Experts of a small language model.
Experts: 48 experts in each of 8 layers, 128 SwiGLU neurons an expert, a softmax router.
Training: a variant of SOAP for the experts, 731M tokens, 2788 steps.
Below are experts of layer 6 (counted from 0) of a mixture-of-experts language model. Rows are named router (the router's row for the expert), gate (a neuron's input weights, with its number), up (a neuron's input weights, with its number), down (a neuron's output weights, with its number) and show model dimensions 112-223. Each number is 50 + 12 x the weight over its row's rms, rounded and kept within 0 to 99.
Before each expert's rows: a language model's description of what the expert responds to; "comes before" lists some tokens at least twice as common just after its tokens as in all text. This comes from a sample of Wikipedia text that the model never trained on. Tokens count by the router's weight.

# expert 37
What it handles: Individual digits inside identifiers, years, ISBNs, codes, coordinates and vote counts, e.g. 39166, 1948, +30-2353.
comes before: "0", " |", "–", ".", "9", "8"
router:64 59 56 36 46 44 55 47 47 40 46 65 65 44 51 63 42 38 37 33 51 45 54 50 73 47 39 41 48 42 62 44 56 61 43 72 62 37 59 59 42 42 59 54 40 62 69 52 57 47 36 47 52 53 66 65 45 48 30 53 72 67 33 45 27 49 50 41 65 53 44 54 51 56 47 60 68 46 44 36 68 47 60 26 24 65 33 63 66 50 70 56 41 46 41 39 46 46 42 53 33 51 71 46 33 55 58 29 45 56 54 43
gate0:49 39 68 43 51 36 35 38 41 51 69 53 50 62 70 72 36 68 47 46 66 29 36 46 36 67 23 46 31 62 53 42 38 49 63 58 51 56 60 54 64 64 55 56 55 51 47 50 57 54 69 53 39 29 44 57 30 37 52 53 47 71 65 40 34 57 57 52 48 73 52 39 57 46 37 67 52 59 27 48 53 47 43 39 42 54 61 45 50 53 58 46 43 55 36 65 49 62 59 52 60 48 49 22 50 37 35 49 74 54 71 71
up0:32 48 63 46 55 32 69 27 46 78 41 67 36 29 68 45 22 50 58 39 65 50 64 59 49 53 37 45 09 45 49 51 66 47 60 49 42 55 51 42 46 41 45 41 44 58 54 60 56 62 36 47 41 48 58 75 59 36 36 37 50 48 25 66 33 30 62 55 54 44 54 57 65 51 36 35 55 44 37 44 56 37 67 54 64 49 39 62 55 68 61 48 58 44 55 61 50 31 48 45 46 47 43 45 47 80 55 37 13 42 42 37
down0:50 53 54 54 66 51 53 35 44 60 65 47 37 45 55 48 46 45 56 54 63 29 59 71 51 36 40 45 28 61 31 53 72 45 58 46 50 45 62 48 40 51 53 57 42 34 53 35 33 48 33 49 40 45 63 57 58 34 51 69 59 35 59 51 60 76 60 41 39 40 55 30 46 62 45 67 46 66 71 48 59 49 63 44 43 47 47 57 49 53 46 29 63 48 53 56 73 41 52 68 64 48 41 56 45 31 61 35 30 41 72 35
gate1:35 59 53 33 60 52 66 68 51 59 37 55 35 59 27 43 33 62 43 45 52 48 71 35 56 50 45 38 64 60 39 43 58 46 51 28 37 60 58 32 35 52 68 65 75 57 74 54 50 46 62 52 40 43 67 47 54 51 63 51 58 60 37 62 64 33 59 49 40 42 56 47 38 39 40 45 52 50 63 44 65 54 58 15 57 70 56 37 60 46 66 31 65 63 60 22 64 63 50 58 48 65 49 59 35 49 38 57 38 58 43 72
up1:43 45 87 58 41 51 60 65 61 46 46 50 45 40 49 46 34 55 32 42 49 83 68 46 48 70 46 52 71 60 61 34 40 60 63 44 43 44 39 43 47 47 46 47 39 50 60 62 53 53 58 23 50 59 47 41 41 60 56 53 42 64 56 38 47 15 50 52 74 52 58 67 39 56 45 49 33 50 68 40 60 41 37 32 59 60 36 43 67 68 63 43 45 42 45 40 47 79 36 44 36 70 48 56 47 37 51 63 54 73 66 61
down1:34 55 48 28 70 61 62 60 57 55 62 54 64 55 57 28 45 79 42 40 38 63 50 58 63 47 64 60 35 52 48 33 56 55 49 52 52 45 35 57 29 59 72 30 28 52 48 74 68 75 48 63 38 54 56 34 49 52 54 57 77 72 36 41 36 42 53 40 31 43 57 35 41 42 53 48 49 40 59 35 66 46 51 60 46 47 34 53 55 55 59 43 55 53 35 27 46 59 42 44 53 45 40 19 38 41 56 52 51 62 42 54
gate2:45 61 20 28 34 38 67 53 68 40 62 37 82 66 48 41 50 49 42 56 39 63 55 40 38 71 37 69 65 58 38 32 47 58 57 51 43 46 38 41 51 57 48 52 63 33 57 60 45 36 60 49 63 50 41 58 53 43 42 43 39 65 47 46 76 35 66 50 54 52 64 52 51 60 26 39 44 49 47 27 42 53 23 48 62 45 56 27 46 41 45 54 59 57 61 61 42 31 43 59 66 61 65 37 36 42 57 61 41 54 51 72
up2:40 38 61 44 45 71 49 56 56 49 14 45 50 61 36 22 54 49 40 49 39 54 29 58 59 36 58 50 63 70 44 55 29 38 50 25 64 54 47 47 60 34 47 39 60 51 46 66 50 48 29 48 67 56 62 60 38 45 39 62 50 32 40 72 36 49 41 78 59 81 54 52 66 39 64 33 32 49 58 68 62 64 80 48 36 60 58 50 23 60 33 59 47 61 57 67 53 29 40 54 31 54 52 63 66 52 36 56 35 47 31 45
down2:60 32 43 49 40 38 55 41 41 42 28 59 52 78 64 38 38 59 54 52 64 47 26 49 44 28 45 56 59 50 41 48 50 43 78 30 61 44 51 58 48 36 32 80 57 49 55 45 57 66 57 47 57 44 63 54 53 76 33 71 37 37 54 46 50 54 45 40 41 64 32 42 69 49 36 62 58 46 35 68 38 47 40 71 33 47 55 59 36 40 84 41 61 50 37 49 20 33 39 35 57 36 28 61 63 41 61 41 47 48 73 43
gate3:62 57 67 40 44 40 39 44 20 42 51 48 50 51 69 29 38 51 33 44 65 36 64 56 21 58 40 36 51 54 43 48 53 55 52 22 45 63 52 71 44 33 13 46 66 50 62 69 27 69 49 49 48 37 43 51 57 43 56 54 54 51 40 57 62 54 42 43 51 81 52 59 60 56 65 43 68 38 76 57 47 47 57 52 41 27 50 49 43 62 50 44 46 57 44 31 68 44 62 67 39 48 36 43 54 41 62 62 49 41 56 45
up3:55 48 35 68 71 52 62 64 76 54 47 65 63 47 46 73 39 33 50 46 63 47 60 44 54 53 34 37 38 47 42 41 46 42 61 47 50 45 45 43 72 65 61 19 38 40 50 51 55 45 78 40 49 55 44 46 58 30 74 49 56 42 55 56 56 59 50 62 33 60 37 37 59 54 34 33 48 48 57 46 74 72 52 63 48 54 54 55 49 44 31 73 55 29 39 50 24 45 43 40 34 54 36 55 52 42 45 65 45 47 29 40
down3:56 40 37 37 30 46 57 49 49 49 48 62 37 59 44 78 34 50 43 61 66 46 53 66 39 46 28 57 74 44 34 38 63 61 68 45 45 24 58 59 49 30 56 38 58 53 23 52 40 41 48 45 59 62 38 48 59 72 53 50 60 46 55 37 61 54 44 49 55 15 56 41 49 55 76 46 56 54 54 46 54 45 45 53 46 47 40 59 59 32 36 63 39 55 71 39 52 66 35 25 67 54 48 56 51 46 40 53 61 49 66 45
gate4:48 51 34 48 60 50 51 58 63 31 66 50 45 59 44 64 33 63 35 69 36 56 45 73 55 49 42 45 42 54 41 50 53 27 60 58 43 23 52 42 49 23 62 68 25 37 64 62 88 59 54 73 56 47 47 66 67 39 56 50 47 41 37 36 56 63 22 42 33 53 46 63 34 49 61 58 53 45 53 50 49 56 61 55 59 59 39 44 49 56 67 75 51 34 60 64 59 75 52 53 45 42 74 34 40 44 57 57 38 74 48 49
up4:39 58 67 45 55 71 54 55 64 52 59 58 60 42 53 54 54 32 60 53 64 72 47 33 75 48 52 35 51 59 55 44 47 69 54 48 43 44 48 77 44 46 53 57 48 65 36 58 63 50 53 50 65 69 40 80 36 34 48 39 73 66 55 33 58 49 54 40 47 63 31 59 25 38 65 43 39 62 42 31 52 61 58 55 45 53 62 42 52 51 61 51 41 56 47 61 41 42 46 68 47 23 51 70 45 58 51 49 26 69 66 54
down4:59 42 52 62 36 32 50 51 45 37 47 59 53 56 70 40 26 44 24 30 35 38 42 58 55 57 39 41 48 60 54 47 37 52 30 46 43 71 22 54 65 31 29 64 55 45 49 65 51 45 39 52 34 35 66 35 57 62 62 45 49 67 34 45 63 37 39 48 47 47 46 71 26 29 47 35 72 57 57 58 65 46 65 61 34 53 58 52 72 47 51 52 45 65 50 42 76 46 47 52 19 51 61 62 31 44 52 63 67 51 67 65
gate5:52 57 51 68 62 53 51 46 49 64 41 54 47 60 39 73 54 64 34 63 58 62 34 51 56 71 47 54 45 62 41 72 40 45 56 63 47 50 46 50 56 59 62 63 49 54 75 40 37 54 53 75 64 69 50 60 52 56 41 48 63 56 63 30 29 50 34 16 54 44 38 66 42 50 53 47 41 51 51 41 43 19 64 36 43 50 55 62 50 40 33 51 59 55 40 53 62 59 53 44 60 35 65 29 38 49 42 50 43 26 49 42
up5:44 62 59 64 63 35 36 36 67 44 45 40 44 29 47 53 52 43 46 74 48 52 49 48 51 27 32 30 65 28 53 66 30 34 59 47 45 70 46 40 56 53 52 49 72 70 33 53 33 28 76 45 68 38 47 45 45 56 53 29 57 53 60 45 50 57 83 44 44 59 52 58 49 65 41 59 45 51 72 51 63 48 68 58 68 40 55 51 35 48 38 56 72 54 27 36 60 60 55 57 53 62 59 40 56 49 37 59 47 65 80 46
down5:51 44 39 44 44 47 53 42 43 54 61 63 53 41 43 42 43 25 59 41 59 63 60 48 67 56 46 37 53 32 49 55 65 49 32 70 51 50 56 36 55 41 44 52 40 27 36 46 57 55 56 57 48 59 45 48 42 65 50 28 56 48 49 83 40 41 38 57 56 56 55 50 55 50 22 23 33 53 37 57 46 57 38 41 69 71 47 25 60 51 48 58 48 55 40 54 59 71 67 76 48 68 39 34 41 33 51 49 36 32 46 74

# expert 3
What it handles: Digit tokens inside years, dates, centuries and table figures, especially a leading 1 or 2, as in 1821, 19th, 2022.
comes before: "9", "0", "8", "1", "7", "2"
router:55 60 57 59 52 67 41 44 42 46 47 31 62 53 46 53 52 50 63 39 58 52 44 43 70 54 50 36 61 51 30 44 62 72 37 81 49 39 61 50 49 45 41 52 67 42 66 63 71 64 58 47 39 46 44 54 21 57 46 47 64 52 31 54 39 45 41 24 61 51 42 57 42 48 62 52 63 43 32 42 45 71 47 22 23 52 27 56 53 40 45 50 41 49 35 33 33 22 32 52 61 65 63 59 31 55 46 35 37 50 56 44
gate0:44 40 56 42 49 47 65 48 39 57 62 63 46 72 36 64 65 64 39 52 53 33 44 36 42 39 43 42 56 57 52 43 50 59 43 41 51 29 61 26 59 61 61 37 63 68 51 42 43 53 50 42 53 55 57 28 46 48 68 34 45 39 40 52 48 51 36 43 26 49 53 57 73 55 60 34 63 56 33 36 74 32 56 59 53 35 38 40 53 61 58 38 50 78 56 62 59 25 55 68 45 73 64 54 40 44 52 55 56 27 66 47
up0:17 33 65 63 68 48 33 62 34 54 55 55 49 38 59 68 58 55 43 66 31 32 41 60 55 48 66 56 59 49 48 42 63 42 64 29 58 44 38 53 38 50 45 49 53 50 48 47 54 52 53 67 53 35 67 44 43 79 36 55 29 48 31 71 70 59 45 34 49 55 61 57 52 47 44 41 63 43 55 46 47 64 39 43 51 31 68 47 75 44 40 36 42 63 29 54 62 35 48 65 30 54 52 71 47 51 59 72 67 56 57 71
down0:57 52 56 53 43 44 43 26 70 36 63 59 49 69 39 58 38 50 47 43 43 42 60 46 66 45 36 49 43 49 47 50 44 54 53 40 55 49 27 38 61 41 49 41 57 58 68 56 50 45 59 42 37 50 61 84 47 49 35 49 54 62 40 55 32 50 29 53 41 83 41 71 60 56 70 49 61 35 59 44 53 64 50 49 49 42 38 65 48 29 58 46 45 51 20 46 63 39 50 50 25 47 41 53 53 41 37 82 58 36 50 71
gate1:44 77 29 72 34 63 42 85 60 57 51 41 37 41 72 63 57 69 45 60 40 49 52 56 46 59 72 48 70 59 47 61 74 41 54 60 38 67 72 34 60 32 47 43 52 36 56 53 54 53 34 57 54 68 83 50 62 47 56 42 47 40 50 36 48 34 50 54 48 55 55 43 57 58 54 41 50 58 43 51 44 38 64 44 39 47 62 57 38 44 37 56 55 54 51 55 74 76 48 42 61 48 61 72 41 54 36 60 58 47 26 37
up1:50 48 67 44 43 38 46 34 68 59 44 57 51 53 63 25 53 55 53 57 75 73 42 39 57 69 58 47 63 50 27 60 52 44 42 45 45 64 47 37 51 53 52 26 61 59 53 50 44 43 32 48 52 59 30 53 45 37 20 53 59 52 39 40 34 50 59 53 67 61 63 44 65 56 26 53 55 55 66 66 40 77 52 55 59 57 54 37 45 57 55 31 65 53 20 53 44 56 56 53 50 79 22 52 41 48 38 56 35 51 60 47
down1:46 54 62 56 55 49 34 31 49 64 63 41 79 61 75 48 50 65 55 43 54 66 50 46 47 65 62 50 24 35 35 56 63 50 50 34 53 44 35 60 57 33 44 58 37 43 37 48 80 67 47 69 35 59 27 54 45 51 47 36 62 35 33 48 49 39 42 54 49 45 37 35 65 56 58 49 53 56 56 56 53 41 68 47 45 27 46 53 24 46 54 57 45 63 37 30 69 37 47 33 63 49 45 54 58 68 45 49 59 63 59 57
gate2:63 68 48 54 24 72 53 38 55 37 62 47 22 48 59 38 55 61 49 40 39 48 49 57 46 51 56 41 42 55 50 67 47 50 58 56 55 55 50 44 55 57 48 45 36 56 35 41 48 29 81 36 50 32 40 42 76 45 52 48 54 56 35 27 61 06 34 06 53 37 57 50 35 57 52 56 54 32 47 58 44 56 42 38 55 45 44 58 60 63 44 44 41 44 61 56 44 47 54 65 43 43 39 42 75 56 42 48 80 51 54 62
up2:67 39 55 52 64 58 54 43 63 35 68 53 34 41 74 28 51 64 41 62 60 75 57 66 49 55 66 48 35 43 64 42 66 63 62 31 44 37 58 60 61 43 65 39 35 39 43 45 42 40 41 74 39 75 39 40 34 57 39 55 58 58 39 35 62 53 54 35 39 53 55 61 55 57 59 50 81 28 48 50 39 60 63 52 44 68 27 29 34 69 45 48 48 46 39 56 51 64 72 36 37 74 45 42 54 45 59 63 42 76 35 65
down2:52 38 36 45 37 18 59 41 41 33 37 43 50 62 64 36 47 47 60 35 60 74 36 50 31 50 43 55 48 49 46 43 42 44 45 51 67 45 63 34 60 46 48 53 52 48 46 26 43 41 64 53 58 44 53 27 79 33 48 41 32 46 26 29 38 71 50 70 68 41 63 30 54 56 53 66 38 58 45 40 65 52 35 55 45 59 48 42 55 54 55 44 58 49 39 37 60 48 58 34 61 26 40 75 49 38 50 56 46 55 83 63
gate3:36 64 70 51 45 37 38 75 52 65 46 54 43 47 65 57 45 68 74 56 61 50 58 67 49 56 58 62 59 59 56 53 36 44 50 52 42 49 64 58 49 52 63 57 71 37 33 76 52 33 67 29 32 59 55 44 65 53 59 53 40 40 43 54 64 76 50 55 51 58 59 39 52 60 50 53 53 50 65 54 64 40 35 50 19 62 49 45 49 64 65 55 57 22 58 35 30 56 58 58 26 57 60 67 49 53 48 31 41 54 33 51
up3:70 63 59 48 66 53 14 44 45 65 81 44 47 47 58 60 65 57 67 56 38 66 51 38 43 57 41 63 56 46 61 64 51 49 51 48 24 74 54 62 44 68 54 47 64 36 41 71 56 57 37 57 42 47 56 41 56 61 73 50 55 28 54 70 62 58 45 40 55 49 52 42 52 62 59 53 64 59 44 57 43 20 41 50 35 38 64 41 58 42 63 41 35 45 59 63 38 65 61 21 52 52 42 49 41 20 52 25 47 43 67 63
down3:52 36 60 71 39 57 62 42 37 69 62 41 56 43 58 71 26 35 57 44 59 55 52 58 70 50 68 39 37 45 48 38 46 52 50 47 43 34 55 42 29 46 59 47 51 67 59 51 49 45 59 62 47 67 51 49 28 57 39 71 56 40 49 49 35 58 36 32 53 57 59 61 41 54 49 55 41 47 50 54 57 28 44 38 44 69 28 58 54 33 44 35 43 41 58 63 40 44 57 59 61 64 55 43 25 70 65 58 70 55 56 64
gate4:45 57 47 59 60 65 57 48 48 52 65 41 59 47 47 57 23 41 41 42 67 38 46 50 63 39 52 57 51 62 42 47 50 37 51 52 54 22 36 28 35 50 64 62 57 35 61 70 50 54 44 57 37 40 66 39 39 51 42 36 65 50 43 42 67 60 57 53 51 38 52 40 72 66 69 65 66 57 24 66 40 49 62 41 61 44 51 58 62 63 43 37 57 51 52 52 68 39 66 52 79 47 48 54 49 40 63 34 78 43 36 56
up4:30 44 54 56 84 36 33 48 66 64 50 47 67 69 70 52 55 39 71 44 64 42 53 44 59 62 47 41 74 46 56 47 49 58 49 39 62 60 52 50 70 75 72 69 57 65 42 37 22 59 45 37 58 59 50 49 48 71 23 58 49 18 39 37 46 46 33 63 60 43 40 46 64 58 39 48 44 43 63 45 43 57 27 46 42 35 63 54 40 60 56 28 50 43 49 37 58 51 76 38 65 46 43 41 55 34 41 73 54 41 50 50
down4:42 19 60 59 53 37 53 64 69 56 75 73 51 46 51 65 33 41 44 52 55 57 66 42 65 53 59 24 38 53 65 50 45 48 40 58 43 45 62 60 72 50 44 44 63 67 52 42 56 49 55 44 35 40 54 52 66 62 47 41 38 35 55 61 69 54 69 50 41 66 52 35 25 37 48 71 55 51 45 53 37 56 71 30 58 37 54 42 47 59 53 40 39 37 58 49 49 62 59 59 55 42 69 43 30 47 81 36 55 47 37 60
gate5:53 53 31 51 49 55 39 25 46 30 54 42 67 55 38 48 61 66 63 41 66 30 60 55 52 48 67 68 63 47 49 45 54 35 37 37 51 26 44 54 65 38 55 46 36 56 51 51 52 47 30 50 54 63 51 53 46 59 56 42 50 51 64 50 53 45 54 22 28 25 59 37 56 66 46 48 64 52 64 41 32 58 52 43 47 48 53 53 31 35 56 49 37 43 47 21 45 50 19 33 34 68 46 45 58 60 59 51 63 40 38 57
up5:55 32 44 62 74 46 62 56 52 67 60 77 43 44 36 40 60 46 54 56 45 49 55 54 45 47 44 31 37 52 49 50 45 52 43 34 59 59 49 51 62 49 55 51 55 57 79 46 45 44 27 43 64 44 60 38 67 37 48 38 50 57 60 58 30 43 50 64 49 46 44 53 66 52 70 56 48 62 50 52 37 39 42 44 29 63 43 68 44 46 52 46 54 62 55 60 31 77 72 61 56 58 41 65 69 45 49 25 63 44 53 48
down5:58 57 66 43 61 46 40 53 37 50 46 41 49 59 63 37 35 56 49 55 58 47 56 39 51 48 38 64 36 48 44 46 67 70 39 45 50 27 59 59 52 51 60 52 53 56 39 60 59 47 50 48 21 49 75 40 53 23 50 54 60 26 42 71 59 51 33 46 26 55 42 54 40 41 53 49 43 63 55 59 64 53 78 62 55 57 57 49 40 50 50 51 54 50 45 61 63 56 32 49 54 76 38 51 43 62 67 65 57 34 63 67

# expert 25
What it handles: Inner word pieces completing common words and titles, such as deac-on, ser-en-aded, Dire-ctor, lawy-er, plus whole words President, Minister, director.
comes before: "ed", "ing", "ated", "ic", " of", "ial"
router:52 82 63 50 62 38 59 35 50 58 59 51 33 49 54 48 40 63 48 78 52 55 73 58 46 40 55 56 49 39 71 41 41 54 70 50 66 37 55 46 40 26 47 62 63 50 53 56 43 21 53 78 43 43 47 52 45 41 31 69 29 38 53 65 73 20 64 57 49 61 74 37 73 49 52 67 40 49 43 49 44 48 53 59 48 55 50 65 47 32 58 66 55 27 43 43 55 40 75 50 50 70 53 59 56 33 54 52 41 52 29 48
gate0:46 50 61 33 48 49 44 35 39 58 23 68 34 65 59 50 44 46 57 46 45 61 58 51 49 58 62 41 59 33 54 47 49 32 38 71 54 33 58 67 22 45 62 61 57 41 42 37 21 57 45 81 53 43 70 50 64 41 71 69 34 55 42 53 39 31 54 70 62 51 51 39 41 41 33 44 48 64 52 37 40 56 43 52 46 25 57 47 61 52 35 42 40 56 69 41 51 45 65 65 37 40 54 54 22 59 51 16 60 46 60 40
up0:51 52 63 60 43 58 51 79 69 36 56 53 55 50 52 46 58 60 52 44 38 83 37 45 58 60 46 43 34 44 27 47 62 33 56 38 34 35 39 46 06 46 50 47 64 76 33 36 36 18 60 63 51 57 57 65 63 50 57 51 45 61 56 46 37 53 70 70 56 43 37 57 42 34 52 46 38 51 37 70 43 58 65 53 51 70 48 40 47 66 42 47 50 72 54 63 45 68 46 52 49 48 35 36 39 58 54 61 59 17 63 56
down0:49 55 35 58 58 59 48 42 28 36 49 44 44 71 52 54 47 53 63 31 55 51 60 46 39 68 38 54 53 52 41 74 51 48 40 46 36 26 64 49 44 53 69 60 62 26 58 57 47 27 46 54 65 61 55 55 54 31 48 57 54 48 49 53 30 38 38 61 40 47 44 47 68 47 43 59 44 74 46 47 57 35 65 42 50 64 50 37 30 60 47 38 54 79 45 53 61 50 77 45 37 66 61 41 42 58 35 59 33 47 56 23
gate1:59 55 46 70 25 44 60 54 52 48 68 47 56 27 43 62 33 51 75 28 47 53 65 60 56 32 55 52 54 36 41 28 55 67 37 41 63 54 55 48 47 57 42 53 59 60 62 44 58 53 54 69 53 35 62 39 52 49 38 72 44 38 30 37 46 42 33 58 61 68 42 47 61 21 45 55 70 62 31 56 47 67 45 41 32 23 76 45 42 44 60 63 43 60 21 48 48 48 39 39 55 55 61 50 45 67 62 24 64 54 61 64
up1:35 63 37 51 58 40 50 52 61 71 33 58 65 45 74 76 54 44 48 31 57 45 46 50 31 59 57 45 42 50 57 47 64 56 49 71 64 50 51 35 45 49 47 39 40 43 59 50 50 44 50 73 50 69 35 37 54 63 53 52 52 86 43 44 72 48 82 42 34 34 59 38 49 44 72 30 39 41 32 47 38 41 35 64 50 68 32 49 57 37 50 36 42 39 47 30 38 40 70 45 44 40 62 37 53 64 32 37 69 31 46 38
down1:25 36 54 60 54 35 67 34 68 63 52 51 44 48 54 53 70 64 47 62 50 77 69 54 43 52 54 50 44 62 46 38 59 34 49 66 62 48 43 68 48 36 35 61 55 64 59 52 32 46 53 66 50 53 61 55 53 43 52 41 57 70 72 55 35 60 70 56 55 61 60 40 36 31 56 44 67 57 48 24 53 60 43 70 26 53 45 50 57 43 54 50 58 41 43 50 32 33 42 59 51 74 38 33 55 62 43 50 59 51 51 53
gate2:49 61 73 62 55 38 59 61 52 50 51 74 60 45 49 52 41 39 44 64 49 74 68 38 53 54 47 62 50 58 56 66 47 69 62 49 59 31 67 47 37 51 30 56 67 63 51 56 53 78 51 49 40 36 49 30 46 57 46 41 31 49 32 51 37 57 66 68 65 41 65 57 48 53 43 41 64 44 76 67 59 92 67 58 43 53 45 46 40 59 49 55 57 46 50 46 40 68 57 58 43 54 45 73 53 60 61 40 58 53 58 27
up2:57 47 32 44 42 36 36 62 67 56 38 45 51 47 47 20 44 61 39 57 60 64 32 41 51 39 36 73 61 53 39 42 67 62 54 52 55 44 51 36 49 41 58 37 40 41 55 65 45 55 74 53 31 74 36 53 21 68 74 75 62 67 66 67 44 50 34 51 46 40 62 59 40 60 48 48 50 66 62 56 60 39 56 70 57 62 57 57 46 30 59 52 31 44 48 66 68 60 36 53 63 53 44 34 63 12 55 37 62 42 47 63
down2:51 46 35 51 37 70 38 63 49 65 43 69 25 62 52 66 53 38 33 25 41 55 46 46 74 55 45 62 34 30 65 34 35 58 50 44 79 61 59 57 38 66 31 69 48 42 56 60 65 53 49 32 26 71 58 46 50 52 53 49 46 65 32 42 40 40 39 45 32 38 62 44 51 55 55 57 52 44 70 71 50 64 46 74 47 45 41 56 54 58 46 42 44 46 61 56 39 49 37 68 48 31 45 67 53 41 46 62 61 46 57 24
gate3:47 27 32 63 56 75 38 26 46 63 62 72 54 54 45 43 57 40 56 23 29 36 47 37 46 37 47 47 59 39 75 60 42 64 39 39 48 46 49 69 55 45 38 52 27 64 53 39 47 61 47 55 42 50 54 49 46 46 67 62 48 46 41 51 54 46 35 30 62 54 57 52 59 43 67 55 48 31 32 50 55 71 66 37 47 64 75 49 57 42 49 52 29 46 43 50 57 59 55 59 55 46 52 30 63 63 52 47 79 36 73 31
up3:56 41 38 46 48 64 52 54 52 58 44 75 37 39 42 68 43 54 39 52 40 33 60 39 30 54 58 35 60 69 45 49 58 76 41 43 58 53 34 68 67 39 32 60 59 56 72 44 49 43 27 41 50 44 58 30 50 43 58 58 53 72 41 48 65 58 65 63 36 41 40 69 55 55 70 65 64 52 73 63 61 35 51 43 29 60 70 47 67 65 40 50 52 58 72 62 50 54 68 66 48 50 37 50 53 56 52 53 67 49 32 45
down3:43 34 33 49 40 53 43 40 33 52 46 37 40 51 64 50 51 40 37 43 40 50 43 44 47 56 35 42 64 58 53 56 62 61 59 48 35 55 57 57 36 64 56 52 61 66 51 25 42 33 68 50 30 37 56 53 57 56 61 45 65 63 68 36 50 53 54 37 46 62 44 52 67 59 51 49 54 42 25 47 33 45 35 40 36 64 92 61 52 60 51 47 55 58 75 81 24 50 46 39 75 46 47 43 46 71 84 48 57 47 47 34
gate4:60 67 57 62 52 67 49 41 69 50 64 45 43 35 40 41 61 52 48 27 57 50 44 60 56 40 49 45 38 54 47 70 52 49 30 46 40 64 62 66 20 37 48 64 43 57 55 62 47 50 34 24 67 33 33 47 54 56 48 29 37 56 51 49 31 55 42 61 28 47 40 78 55 60 66 68 43 44 41 57 29 54 51 52 52 53 62 57 67 49 44 43 53 39 40 64 29 55 59 49 33 50 44 43 35 55 67 65 44 47 42 40
up4:65 45 54 62 22 30 52 52 35 21 60 74 45 47 65 49 70 52 43 73 57 44 55 57 52 44 44 36 48 54 61 30 54 42 64 29 33 63 67 60 42 49 70 51 56 57 23 60 44 31 36 40 55 28 54 42 34 32 40 58 35 74 47 45 58 23 56 34 65 50 48 44 58 45 55 63 54 57 55 59 54 47 27 33 69 63 63 38 68 36 40 42 30 45 43 47 61 39 47 54 56 53 56 73 43 52 44 67 45 35 45 71
down4:44 48 46 44 36 52 42 61 39 36 44 42 37 67 33 63 43 63 44 44 32 40 48 49 36 55 36 21 50 49 55 47 82 36 56 56 46 47 57 63 32 38 68 58 46 42 62 56 55 45 56 59 43 50 40 59 44 36 47 49 41 69 33 38 43 35 38 51 58 50 44 31 36 50 68 65 50 43 68 82 40 44 48 36 53 46 41 45 73 49 44 56 40 73 29 56 36 74 51 34 70 44 48 62 45 57 46 37 52 48 20 61
gate5:56 51 46 59 41 34 50 56 71 68 18 47 39 54 34 64 59 57 73 44 44 53 53 42 44 41 59 58 59 52 53 29 48 54 38 53 52 48 47 30 24 35 43 50 38 59 45 48 59 51 71 50 49 53 51 58 37 60 36 66 52 36 48 53 71 54 44 48 56 54 55 42 49 33 34 42 47 53 45 37 53 46 54 48 28 37 60 58 35 42 30 31 40 37 48 55 52 37 90 48 65 43 58 53 37 56 52 31 26 36 54 69
up5:56 59 39 23 47 15 46 55 49 54 59 40 45 36 40 45 67 43 38 57 47 37 72 44 65 42 40 56 52 69 51 41 45 44 45 50 44 53 40 39 49 38 60 39 33 38 59 59 47 43 49 48 82 41 75 54 50 63 31 51 41 55 48 30 55 24 39 43 53 34 52 49 54 62 51 49 65 50 48 30 45 36 38 54 52 30 67 64 37 37 22 52 47 34 44 39 63 65 65 56 66 52 64 51 44 66 50 40 45 68 29 69
down5:36 50 26 39 36 49 59 29 27 45 50 33 66 44 54 51 44 40 31 26 53 65 58 43 35 37 53 38 30 58 59 44 60 60 31 47 43 51 62 46 39 67 27 65 41 71 58 46 56 48 55 57 50 51 47 37 62 44 44 77 37 41 50 61 42 57 38 57 47 58 34 75 43 53 47 72 43 31 39 33 52 32 42 65 36 53 73 49 24 27 42 71 55 63 40 48 69 49 34 23 59 35 61 35 51 46 45 47 49 40 58 30